Experts of a small language model.
Size: 13 layers, width 128, vocabulary 8192.
Experts: 2 picks a token, a sigmoid router.
Training: a variant of Adam for the experts, 358M tokens, 5466 steps.
Below are experts of layer 2 (counted from 0) of a mixture-of-experts language model. Rows are named router (the router's row for the expert), gate (a neuron's input weights, with its number), up (a neuron's input weights, with its number), down (a neuron's output weights, with its number) and show model dimensions 0-127. Each number is 128 + 32 x the weight over its row's rms, rounded and kept within 0 to 255.
Before each expert's rows: a language model's description of what the expert responds to. This comes from a sample of Wikipedia text that the model never trained on.

# expert 13
Proper-name head nouns
router [148 124 121 139 143 130 185 121 134 137 139 146 143 139  59 114 121  81 139  92  86 130  37 143 139  37 160  93 147  89 112 179 125  95  95 202 143 105 167 120 124  92 142 138 105 125 131  96 148 101  83 125 133 128  93  98 136 108 147 148 101 141 113  87 174 103 137 119 150 128 174 120 119 113 154 159 131 133 110 104 149 150 134 194 101 159  73 102  85 135 165  65 126 197  99 102 121 160  87  89  60  82 122  85 178 132 158 191 106 175  98 103 124 140 170 154  98 107 130  97 183 165 114 155 117 108 127  93]
gate1 [145 177 160 145 132 133  68 112 148 114  88 185 107 129 152  63 133 132 147 130 119 133 128 132 190 119 129 115 122 173  93 120 157 153 104 114 127 204 114 184  95 190 102 123 129 124 115 123 107 134 124 128 127 106 120 151 188 138 173 177 127 141 255 123 137 154 104 127 146  65  99 133  81 127 174 185 130 167 158 158 228 112 130 126 169 128 127 124 113 130 125  63 127 117  95 127 123 148 132 149 116 131 142 130  92 195 117 112 113  93 120 104  88 126 138 133 110 113 200 121 118 112  59 122 144 129 123 121]
up1 [120 153 109 140 127 170 108 101 132 187 179 110 139  72 120 141 122  61 135 171 148 145 157 175 152  58 127 113 139 174 135 109 131 144 126 124 142 140 128 135 103  93  67 100 236 111 131  80 137 181  56 109 127 110 113 120 123 122  95 101 108 156 120 131 121 118 127 130 105  41 141 124 175  99 141 132 122 120 150 132 138 206 138 141 127  68 101 149 119   0 136 124 116  91 121 183 140  63 115 121 145  93 106 106 142 131  90 122 130 133 131 109 152 132 125 129 154 149 163 137 125 133 119 174 125 107 110  65]
down1 [154 128 132 159 163 145 100 127 145  62 198  69 121 152 119 133 166 128  90 136 201 181 154 158 113 126 164 186  92  70 150 144 136 134 128 110 165 145 160   8 121 127 142 135 128 126  41 139 123 134 155 125 120 158 169 139 116  90 108 129 117 170 101 117 111 136 173 155 133  91 144 201 178 129  65 118 113 117 104 138 104 163 128 137 122  49 130 127 122 124 127 145 135 122 136 153 137 100 143 142 108  88 118 125 125 190 101 147  79 131 101  80 135 204 117 132 152 137 109 122 139 123 160 201 129 134 148 171]
gate2 [158 189 107 143 203  87 235 140 127 113 156 130 133 126 126 129 134  24 160 132 112 130  63 139  86 110 126 118 173 114 128 114 151 105  88 107 127 117 112 115 162 124 133 123 129 125 132 167 109 124 127 118  98  95 126 151 192 185 128 114 117 117 159 151 168 130 135 127 131 142  94  54 132 140 123 173 139 198 138 149 187 120 118 101  97 132 125 102 141 137 103 131  83 113 136 137 178 132 115 118 150 116 133 111 132 116 117 152 147 151  58 120 115 142 144 145 128  82 160  94 142  80 174  93 177  66  17 115]
up2 [148 179 131 142 186 116 154 196 128 147 108 138 169 136 174 131 124  78 217 140 105 184  63 144 128 110 133 122 117 102  78 147 130 121  61 126 103 116  82 132 156 134 146 115 120 208 123 149 123 149  88 156 101 121 160 116 151 171 130 188 132 120 195 152 110 128 134 126 158 172 118 128 138 136 126 109 118 132 156 148 197 182 121 127 132 136 130  92 121 113  88 116 127 132 122 126 137 112 109 125 123 114 127  87 114 130 104 162 191 132  40 161 110 163 205 159 142  90 168 134 180 121 133  85 201  68 106 146]
down2 [ 94  82 130 131  91 125 128 173 130 105 117 117  71 169 126  85 162 127 119 165 132 147 121  81 130 124 127 128  93  96 118  85 124   0 112 158 100  75 136 155 206 126  67 122 118 152 158 129 130  74 137 130 116 154 144 140 191 129 137 164 139  78  73 128 127  93 172 129 127  76 128 120 144  47  88 126 133 114 115  86 129 137 130  94 150 139 125 197 159 141 162 126  77 119 145 146 127 149 100 137 145 169 124 104 124 130 118 110 160 127  94 118 188  90  99 156 114 120 157 138 120 179  97 191 101 166 155 162]
gate3 [159 137 132 126 106  85 120 108 141 134 125 126 126 208 126 154  97 101 124 156 118  72 101 137 100 129 134 135 126  70 120 132 132 152 139 163 122 108  89 130 126 124 129 138 222 118 125 107 151 115  78 128 147  95 103 129 150 108  74 136  96  69 123 109 132 157 156 138 124 140  84 186 147 110 132 164  28 122 135 196 163  61 123 129 180 163 100 118 162 139  59 125 137 133 152 125 187 137 110 149  94 142 114  68 130 126 203 132 129 202 132 130 142 122 132 135 105 133 120 130 133  14 175  83 158 160 117 124]
up3 [130  63 111  43 127  91 128 192 122 140 129 108  99 116 124 160 114  32 217 128 120 124  88 165  65 160 126 133 128 111 129 189 128 118 143 144 155 131 175 107 147  69 144 124 115 157 123  68 150 120  96 166 111 147  36 126 116 137 129 125 128 132 147 131 129 133 141 131 135 201 118 123 128  96 134 110  73 143 137 117 126 149 129 150 158 123 134 124 141 157 127 132 137 144 128  92  89 205  91 159 115  72 133  70  81  85 182 191 127 123 119 140 134 125 158 132 108 119 100 123 151 150 222 150 155 119 142 130]
down3 [150 139 194 131 172 126  96  96 209 109 138 134  96 214 130 113 140  93 132 141 123  32 122 159 102 164 133 112 145 111  95 128 130 131 110 134 127 132 126 112 120 110 114 168 199 101  76 118 159  83 128  82 125 127  92 146 193 121 122 132  97 129 132  86 194 123  47 119 212 131 131 107 139  83 129 129 127  84 112 167 127  45 103 148 131 133 137 165 106 123 122 129 130 148 139 131  67 179 174 122 101 125 118 119  91 147 155 173 108 124 177 139  81 145 113 109 117 136 151 151 125 128 200 118 185 154 129 124]
gate4 [110 188 120 234 131 124 240 118 125 146 140  65 123 158 154 112 134  66 143 118 126 129 115 135 143  13 118 141 149 131 138  79 145 141 139 130 186 138 153  94 104 127 127 160 126 134 136 129 130 125 117 131 110 137  85 178 132 126 161 174 153 139 125 156 180 120 123 166 128 143 125 116 125 102 202 149 132 220 142 111 127 131 130 139 213 119  80 125 187 129 133 127 126 178 177  79 144 100 125  66 116 133 144 144 178 143 166 131 135 130 148 123  92 152  90 133 120 138 151 118 116 154  99 132  91 139 122 130]
up4 [157  91  89 103 179 133  54 150  97 129 128 141 141 124 125 110 126 180 100 176 116 169 156 123 136 123 122 120 126 139 100 113 194  77 126 130  77 131 127 164 149 182 104 103 133 128 108 152 101 129 136  68 143 132 184 108 130 138 111 109  83  99 133 129 126 156  57 111 117 106 111 165 121 180  74  83 110 112  84 136 165 117  63 102 126 116 179 116  71 136  74 137 150 119  29 154  51 132 135 127  60 174  84 131 112 138 121 162  57 129 119 156 108 123 143  69 128  94 154 169 119  86 142 128 125 122 159 108]
down4 [149 133 186 207 120  94 144  86  73 255 114  92 157 179  53 165 133  75 112 195 155 128 120  97 128 104 141 128 125 149 150 136  97 156 110 118 128 137 101 100 122 135 112 132 141 117 111 135 134 118  92 155 136  98 150 123 128 160 200 160 120 128 189 172 129 113 105 130 139 100 131 114 126 128 157 137 124  99 124 124 157 138 149  89 139 208 102 121 105 102 103 160 119 191 128 128 128 131 153 103 129 124 112 171 155 213 136 132 195 119 113  72 101 174 140 105 109  74 127 126 172  86 122  91 127 113 139 114]
gate5 [136 123 199 121  90  89 114 223 129 132 126 161 132 122 136 129 102  76 255 135  84 139 117 110 127  96 127  85 135 142 101 126 137 107 129 146 122 122 138 177 122 117 138 136 202 137 142 134 120 130  95 123 119  69 115 105 128 130 128 156  62 126 170 145  84 123 125 128 128 125 108 126 124 130  97 128 129 123 134 126 139 129 126 120 138 126 128 134 128  99 118 176 111  83 108 166 105  82 147 137 149 146 156 121 113 147 149 240  83 167  95 129 154  82 144 110  30 104 132 116 123 174 106 124  96 214  96 124]
up5 [ 89 106  96  68 112 184 140 127 148  42 146 131  87 127 177 128 129 114 143 134  95  98 128  63 137  92  73 160 123 116 127 113 133  95 154 139  80 154 113  71 185 159 126 135 133 142 152  80 117 158 189 128 153 111 214 147 108 143 104 159 128 131 146 116 159 157 135 116 182 159 113  64 151 107 199  73  79 187  92 125 102 130 171 154  98 103 110 146 120 166 132 203 148 161 190 131 151 112 126  28 139 153  87 162 104 150 162 132 130  97 137 122 116 167 128 123 139 135 119 134 125 119 137 126 111 122 129 138]
down5 [ 91 135 240 123  97 153 137 154 140 147 148 127 186 169 132 100 101 166 202 114 115 116 204 101 141 130 140 125 129 152 127 108 127 117 109 135  99 146 128 124 127  98 157 126 136 125 132 139 135 128  79  99 153  95 152  96 162 125 136 138 163 126 142  99 200 121  43 128 146 148 121 126  96 190  99 128 183 134 123 142 119  74  77 193 182 129 153 150 132 122 126  94  84 120 162  95 109 142 113  75  99 114 112 145 112 100 152 108 185 157 142  88 141 136 190 120  73  98 129 137 130  66 121 155 140 223  91 138]

# expert 21
Capitalized word-start pieces
router [175  59 123 116 129 146 139  97 149 113 124 157 147 213  66 140 152 118  89 150  86 108  93 158 129  88 175  80 140 103 154 129 177 122 137 197 182 147 138  75 146  86 129 163 160  98 159 178 115 122 138 133 116 142 107 154 119 146 166  99  79 178 114 113 218 123 106 103 150 125 146 121 122 109 122 151 126 150  52 132 109  95 135 175  97  68 105 126 119 107 104  70 123 120 113 106 145 146  92  98 140  77 118  88 162 119 147 113 153 128 129 115 123 131  78 122 147 114 113  27 149  93 150 172 142 152 165  87]
gate1 [139 109 100 126 131 110 105 101 136 125 120 160 128 125  21 129 192 118 106 131 114 138 107 129 131 195 112 149 148 140 126 153 130 141 136 177 149 140 165 148 125 226 121 132 138  74 129  63 135 190 128 124 138 137 119  99 124  33 132 131 137  82  91  68 117 153 196 143 156 145 144 134 137 123 129 126 110 129  94 119 120  59 112 159 127 119 117 186  94 122 151 120  94 203  61 104 126 129  56 129 147 107 120  73 140 101 130 130 136 176 123  99 129 119 134 131 120 137  91 131 122 243 134 127 129 107 132 121]
up1 [148  82  72 116 105 122 103 109 142 128 122 121 123  26  91 175 142 175 124 134 138 130 130 134 123 129 119 127 165 161 112 163 129 108 127 128 137 193 141 195 107 121 127 144 142 129 158 144 125 162  97 123 134 117 127 119  96  70 194 204  98 122  94 120  99 133 185 118 127 197 140 130 169 100 115 131  63  55 107 128 124 121 134 144 128  64  21 129 114  81 159 118 107 106 130 125 118 124 108 136 173  65 123 105 126 126 139 110 132 114  90 117 154 122 149 144 122 199 123 137 129 179 136 115 140  94 127  26]
down1 [131 148 157 139 128  94 174 165 129 136 159 124 128 101 137 129 125 134  85 138 127 141 139 121 119 138 144 130 120 115 115 107 165 121 161 127 129 150 132 110 166 145 120  53 129 164 133 129 126 112 128 124 131 128  92 120 126 226 138 183 139 128 126 182 127 128 108 140   0 148 141  90 110 139  70 123 134 124  81 137 153 107 138  97 135 122 123 110 111  90  93 128 126 142 126 137  91 118 162 127  20 132 146 118 136 113 133 126  95 177 123 166 144 122  50 131 142  99 137 173 186  88 114  81  54 121 113 243]
gate2 [122 187 130 127 147 146 136  66 126 170 141 106  94 148 132 112 126  59 120 128 160 140  36 139  60 142 151 133 143 128  92  58 134 143 224 189  93 132 123 134 133 109 124 129 129  41 131  84 163 136 122 132  55 128 104 110 118  90  72 120 130 123 125 155 143 149 127  81  85 105  99 143 117  92 127 156 184 128 107 126 133 125  99 129  96 135 132 128 195 129 136 163 136 128 124 129 151 146 135 164 114 140 123 102 241 130 137 203 168 128  89 138 202  94 126 121 118 140 151 134 135 157 151  98 123 129 140 141]
up2 [153 162 110 136  95 126 141 165 128 123 132 128 161 155 142  74 130 141 127 165 135 140  87 132 114 131 135 162 127 111 157  49 156 171 150 119  92 153 189 179  91 124  85 102 127 149 128 121 127 169 154 132 132  62 159  79 144 139 131 119 122 130 102 131 149 118 134 130 146   0 124 215 166 124 121 163 128 135 148 136  96 113 176 152 124 109 130 127 129 115 108 197  98 132 107 130 150 127  88 124 193 152  97 119 150 128  10 166 113 117 128 131 135 117  87 137 121 159  57 114  91 125  68 141 125 131 188 128]
down2 [163 155 110 145 127 135   0 168 129 130 129  92 128 144 129 122 147  74 106 158 126 129 112 124  73 113 150 149 131 133  35 121 134 107 128 131 123 122 148 137 149 125 106  99 116 109 115  98 137 141 236 151 169 139 140 128  52 140 142 130  90 134  61 146 138 114 112 147 134 177 146 141 111 131 145 102 103 142 126 122 127 255 134 130 111 110 132 142 102 158 164 119 140  68 127 144  89 130 114 126 128 132 183 118 125 125 154 120 121 117 136 119 123  94  93 183 131 191 144 104 112 168 139 156 132 150  68 130]
gate3 [101 129 153 128 125  96 167 185 129 176 124  66  77 186 149 115 126 111  42 131 125  93  78 156 100 126 125 128 124  84 202 222 132 154 188 117  81 119 119 119 163 193 129 139 116  99 124 127 113  98 161 129 101 222 137 123 117 212 124 113 116 174 125 124 162 113 117  61 189 131 130 116 177 130 147 127 118 116 127 114 119 125 132 127 132 139 138 159 161  73 105 127 141 114 126 125 142 122 133 172 122  92 152 165  94  89 143 129 155 168 114 127 123 169 133 153 125 133 162 128 117  39 112  91 137 151  82 126]
up3 [160 114 131 129 163 174  83  78 118 124 109 169 121  60  19 146 120 101 157 101 140 158 193 135 137 135 112  91 188 141 109 129 126 129  97 133 164 129 139 167 102 116  13 128 146 136 211  93 122 169 125 131  87  98 133  95  88 100 184 110 146 130 115 192  91 126 152 145 114 128 153 128 128  74  74 133 132 150 210 128 193 143 144 180 106  94 125 110 127 185 167 133 117 152 124 109 112 153 131 133 119 150 137 108 128 111 179 123 123 127 127  99  68 126 116 130 156 115  81 123 156 163 137 128 140 127 105 116]
down3 [129 129  96 140 123 165 146 135 164 165 123 132 118 137 114 139 119 120 128 183  85 158  81 123 139 141  79 128 116 128  88 105 128  96 121 127  96  65 118 155  36 138 127  76 129 136  90 116 130 127 142  74  66 183 128 136 131  91 148 116  78 132 122 119 129 120 147 121 119  67 118  78 111  61 125 160  74 181 148 111 117 128  98 153 189 124 130  56  97 123 131 212 132  93 134  36 113 125 105 114 128  81 112 184 132 166 122 143 119 151 184 131 127  99 122 144 123 129 111 152 139 127 135 176 214 130 181 187]
gate4 [113 129  88  74 127  94 173 116 184 195  74 147 106 123  68 104  83 129 108 165 118 192 121 181  80 196 127 102 114 107  99 145 143 113 124  99 112 132 127  70 130 138  54  59  56 126 128 145  71 120 128  99 129 100 123 194 100 121 150 132 128 182 135 115 178 118 201  73 141 128 142 138  83 126 146 134 112 124 140  93 123 119 120 136 142 158 139 137 118 160 113 129 143 138 137 129 135 203 111 136 132 193 114 122 105 128 123 153 147 121 122 141 106 139  70 111 167 126  99 128 204 152 172 210 121 123 135 128]
up4 [138 103 125 118 220 122 132 124 138 109  92  96 123 161 140 118 108  94  41 104  88 179 133 142  98 122 209 131 111  82 136 123  89 161 148 119 123 131 166 135 135 126 107 107 172 119 103 132 159 132 109 120  91 199 127  84 117 206 185  90 140 193  69 210 129  81  81 126 197 128 129 118 116 129 101  81 104 144 161 112 113 144 127 119  92 128 104 129 136 173 114 170 136 167 172 103  53 100 106 177 137 128 134  87 129  80 135 170 168 119 150 103 142 142  95 139 121  95 102 114 157 129 139 118 143 124 167 106]
down4 [130 129 128 158 121 132 108 123 111 118 132 109 126 105 129 139 122 122 127 116 152 143 171 122 146  74 118 153 117 119 154 136 133 163 126  22 147 139  75 122 127 166  83 143 101  44 127 118 101 148 128 101  82  81 146 137 125 139  77 124 130 123 107 118 122 188 137 161 128 130 162 133 149 119 100 108 130 126 164 133 118 171 136 106  87  63 128 129  18 135 174 131  93 154 177 129 134 189 144 116 145  30 119 130 127 142 119 140 147 146  86 134 159  18 123 137 118  57 106  79 122  82 154 110  53 138 145 136]
gate5 [ 87 172 172 101 115 105 132 134 137 164 116 143 118 215 174 173 128 114  64 116 111  83 129 130 150 158 120 164 115  46 135  60 149  57 130 159 137 127 109 145 130 191 128 139 146 147 127 128 128  74 131 148 132  80 128 152 121 154 120 123  93 113 147 127 176 148 183 165 131 131 124 122 119 106 151 164 129 137 130  96  99 129 108 127  74 169  90 157  78 130 182  10 128 109 161  84 123 105 143 119 165 125 119 163 151 147 127 217 207 128 113 115 132 129 122 113 126  99 117 107 134 150 181 116 159 144  90 144]
up5 [ 72 131 199 134 154 118 126 124 134 255 130 156 120 124 118 142 154 135 136 108 132 124 130 119 145 119  57 133 112 111  80 129 101 134 135 143  87 154 133  94 148 145 133  93 127 101 114 180 109 131 153 133 131  64 131 125 147 172  79 214 171 100 170 177 137 172 146 132 129 134 121 235 149 155 178  84 130 129 140 163 129 142 136 129 133 125 143 138 136 122 145  95 103 126 128 133 116 125 122 127 194 130 137 141 200 139 120 122 115 130 106 101 107 152 141 136 188 232 169 172 123 123 132 108 195 166 125 107]
down5 [ 98 120 124 105  96 139  75 131  60 116 138 132  34  98 114  55 195  50 134 116 130 132 126 151 147 118 128 139 115  87 100  20 100 155 157 174  94  81 113 148 132 157  85 128 122 122 133 134 132  44 144 148 125 126 168 123  10 135 128 138  84 102 144 109 139 131 178 127  75 112 128 127 153 175 130 138 208 127 129 152 129 124 168 110 116 138 115 112  78 125 134 125 144 146 128 146 136 127 129 161 107 142 101 136 118 113 121 183  81 130 136 154 121 118 115 104  56 135 138 129 124 168 147 151 125 131 131 170]

# expert 23
Capitalized name starts
router [168  83 143 126 142 171 145  76 140 104 189 169 125 173  67 154 130 119 127 117 104 135 134 127 104 108 156 101 159 108 130 120 163 139 136 142 147 140 105  95 115  89  91 147 122 128 132 131 112 125  82  96 163 116 122 154  77 167 100 127  44 126  78 179 241 155 166 133 117  90 143 120 101 164 120 184 114 161  89 150 113  88 114 150 107 101  71 128 154 167 120  92 101 168  95 129 151 139 105  92  93  89 125  56 145 105 193 181 116 148 105  60  96 110 112 109 106  92 143  97 120  87 137 160 146 164  93  90]
gate1 [129 105 131 101 147 127 125  75 138 161 138 163 128 101 106 101 127 125 138 107  65  97 106  78 145  50 142 100 114 131 133 225 127  74  65 133 153 137 122 105 125 105  92 124 129 134 143 122 174 159 133 148 131 144 131  72  68 176  88 212 100 126 133 124 192 113 136 121 101 119 121 136 128 119 142 133 127 144  48 109  90 106 127  60 118 132 127 127 119 129 173 161 128 118 108 117  46 106 114 108 141 106 128 131   5 130 130 148  76 128 101 159 133 126  96 149  82 131 162 158 127 175 149 128 147 188 126 142]
up1 [ 62 187 132 148 105 120 131 136 127  49  92 107 131 133 128 117 138 141 113 140 209  90 128 131 138 131  46 116 110 127 111 142 134 179 125 187 125 136 167 138 119 154 127 181  61 128 128  42 132 134 116 125 179 180 138  86 132  58 136 121 135 115 108  96 155 130 130 113 117 106  99 122 126 126 121 138 127 132 126 120  98 122 156 211  86 130  92 209 103 123 250 120 106 184 123 127 145 134 144 137 125 133 128 114 166 160 152 144  93 107 127 138 143 123 133 179 119 123 126 100 133 189 116  62  94  96 128 130]
down1 [138 211 136 114 133 131 146 150 106 186 116 134 127 117 154 114  98 142 122 134 174 192 129  37  45  83 146 124 152 125 142 136  56 123 116  44  98 127  86 183 158 128 125  72 131 105 126 152  77 103 124 123  90 126 119 135 108 169  99 196 136 135 128 132 135 122 123 125 135  84 126 128 102 201 128  78 110 128 109 156 103 111 125  95 186 153 115  74 114 123  56  73 137  91 130 177  57 145 127 153 160 133 129 116 133 123  79 155 117 124 125 139  91  92 140 145 132  61 127  81 112 152 128 141 132 147 131 165]
gate2 [103 118 132 111  83 129  82  86 142 139 191  92 120 157 123 204 132 171 106 122 153 140 120 130 123 130  82 157 123 208 130 135 131 107 165  87 133 128 118  97 208 106 131 129 117 112  74 131 132 127 148 137 147 103 120 141 129 128 128  73 132 180 123 124  87 121 115 137 167 139  84 134 195 151  92 108 147 111 118 205 130 158 131 126 123 123 182  96 122 120 127 132 126 106 124 209 129 170 156 119 128 152 228 125 142 142 139 118 207 149  51  55 167 140 112 123 128 130  79 157 127 206 147 158 105 127 111 104]
up2 [128 139  73 121  26 129 123  77 123 174 141 122 131 208  76 137 168 171 128 130 145  95 129 136 109 157 118 126 171 118 121 140 181 142 126 127 212 126 157 129 112 114 134 139  68  91 169 184 147 154 126 130 132   5 139 136 128 147 111 115  97 144  94 142 134 113 129 181 127 130 114 126 158 110 119 147 124 111 150  95 125 126  62 165  88 133 129  91 128 125 135  95 124 123 132 160 141 130 127 105 132 134 153 154 202 134 130 130 164 128 171  69 242 146 157 137 104  86 110 123 116 150 146 145 186 118 130 130]
down2 [137 127 114 114 132 147 121  20 127 102 140 129 143 111 123 160 141 129 112 124  18 133 153 120 110  82 132 128 154 160  90 106 137 132 128 128  73  65 156 127 130 142 134 140 125 151 143 129 131 104  89  76 127 118 115 112 109 168 158  84 129 121 122 207  99 119 124 161  68 129 131  93 122 177  28 125 131 143  72 122 125 132 125 146 120 120 145 138 128 108 121 136 127 114 117 137 121 125 114 112 152 125 197 126 128  57 164 125 129 110 133 116 189 134 127 125  98 133 166 255 140 134 152 156 103 129 136  54]
gate3 [178 121 129 211 147 143 124 116 125 179 125 183 204 185 119 135 116 142 135 120 107  98 131 121 118 131 131 128 165 116 129  92 152  40 112 150  93 133 126 120 133 195 139 108 117 128 176 121 172  58 138 144  78  94  92 133 154 119 103 172 140 108 158 108 138 138 140 155  93 124 120 167 135 166 120  94 164 120  85 179 124 159 103  85 128 164 120 158 153 156 158 167  95 135 111 113 128 214 112  85  95 162  91 176 137 157  37 220 145 128 127 138 102 150  89 129 100 107 134 101 130 124 144 125 173 128 166 145]
up3 [192 126 129 214 145 171  80 157 117 156 132 127 185 118 132 122 130 123 214 198  88 159 139  96 108 109 130 110  74 150 158 127 143 127 143 135 111 154 105 200 131 210 130 130 129  93 169 115 117  28 146 127 128 100 125 156 123 152 123 242 123 113 138  89 136 155 123 130 130 127 130 130 119 161 116 106 209 127 123 136 125 120 134 113  83 126 115 128 128 131 123 201 117 141 147  93 123 142 111 130  43 132 128 126 126 133 113  99 129 122 130 141  56 154 129 132 123  78  99 123 136 122 121 173 192 143 122 144]
down3 [130 132 132 147 149 170 163 143 136 162 127 113 118 108  58  86  91 141 130 158 113 138 142 131 125 143 148 154 128 166 123 172 121 128 132 137 129 121 140 128 131  81 129 114 123  44  95 164 149 156 125 130 159 145 142 194  98 118 115 123 127 129 143 152 122 112 160 114  98 103 128 117 190 238 120  87  98 120 136 132 132  89  87 223 191  99 136 110 111  74 127 181 123 117  34 102 205 144  78 102 124 126 126 135 122 129 129 123 168 107  72 152 138 172 154 135 101 157 190 107 147 131 129  90 124  99 113  41]
gate4 [ 80 118 165 202 156 134 137 134 103 161 138 100 113 131 167 124 144  92 118  83 160 142  38 123 114 169 145 142 110  95 112 150 126 129 104 132 126 107 151 136 131 146 180 114 133 145  96 151 129  79  70 133  80 129 128 151 135 148 140 151 128 138  86 126 109 132 114  87 111 194 171 139 127 118 133 121 141 145 192  83 165 189 119  78 126 130 110 128 139 126 129 123 128 161 129 127 111 182 175 128  87 125 153  60 132 126 120 164  81 164  89 229  97 192 180 153 146 133 141  44 167 130  60 118 170 132  74 124]
up4 [ 25 121 182  94 130 202 147 169 111 131  87  45 125 147 128 122 127  72 144  93 130 131 143 213 146 132 134 129 129 171 111  93 162 130 139 126 123 135 143 130 149  46 128 104 126  96 125 114 104 135 113 112 129 147 122  31 144 130 138 108  87 122 122 134 119 128 152 121 120 119 133  81 114 138 119 132  92 133 166  53  95 166 150 126 147 198 112 122 128 131 126  89 156 112 113 124 125 127 229 180 146 197 131 159 146 124 126 128 147 128 190 166 137  67  84 154 165 127  85 130 125 128 120 110 153 131 112 109]
down4 [126 127 128 165  97  93 123 127 102 135 125 128  92  77 148 123  78 163 124 125 179 127 106 191 135 157 148 123  92 164 133 120 149 129 132 136  96  70 123  90 139 197 190 116 101 114 111  83 110 128 131 107  54 238  85 126 143 134 126 161 141 146 140 127 129 127  89  90 130 159 140 126 119  89  93 142 127  70 156 231 166 180 124 161 102 131 123 149 124  61 133 114 107 158 174 142 158 115 122 162 128 112 135 171 112 108 112 128 130 144 122 129 153 137 116 188 146 163 135  85 122 233 102  96 113 111 172 168]
gate5 [157 126 151 116 124 116 115 167 141 170 129 134 109  92 126 170 131  76 129 122 149  85 135 121 123 111  68 180 111 127 116 143 180 153  61 140 159 121 138 159 128 131 145 141 128 108  95 117 131 163 119 115 112 129 136 127 126 123  88 120 125  93 167  91  86 197 120 129 127 168 128  52 208 222 127 128 123 100 125 136 183 126 201 113 125 127 129  88 119 130  91 149 128 120 133 177 162 141 107 104 120 135 117  75 144 103  81 155 124 125  56  40 151  31 143  96 107  50 142 124 148 127  93 168 158 126  99 151]
up5 [128 146 104 167 125 128 149  99 123 124 125  34 154 166 159  87 122 178 131 130 108 166 124 137 112 147 121 119 123 112 124 165 122  38 139  31 113 118 115 124 235 142 126 131 129 141 154 128 147 107 128 127 178 144  39 134 132 123 126 124 124 147 128 129 157 155 128 127 136 112 124 117 124  84 165 104 148 126 132  94 132 184 126 145 146 147 128 190 113 117 168 137 108 165 126 121 127 121 171 227 149 123 184 115 121 207 173 144 141 134 137 191 130 198 126  95 146 199 118 134 170  99 120 119  90 128 125 157]
down5 [127  63 133 115 126 127 180 136   0 159  51 189 120 112 137 141 143 146 111 156 118  52 130 125 136 121 150 130 105 133 129 127 161 193 100 136 153  75 134 131 124 144 118 141 146 123 130 131 124 132 118 109 150 137 173 128 200 140 127 120 107 121 163  26 103 142 109 127 177 112 128 127 128 109 168 135 155 178 106 101 125 137 119 106 114 134 153 128 154 127 136 142 125 133 129 128 115 121 180 129 168 139 149 101 114 179 124 190 111 128 122 172 127 127 186 134 124 127 138  55 136 140  98 127 150  86 121 175]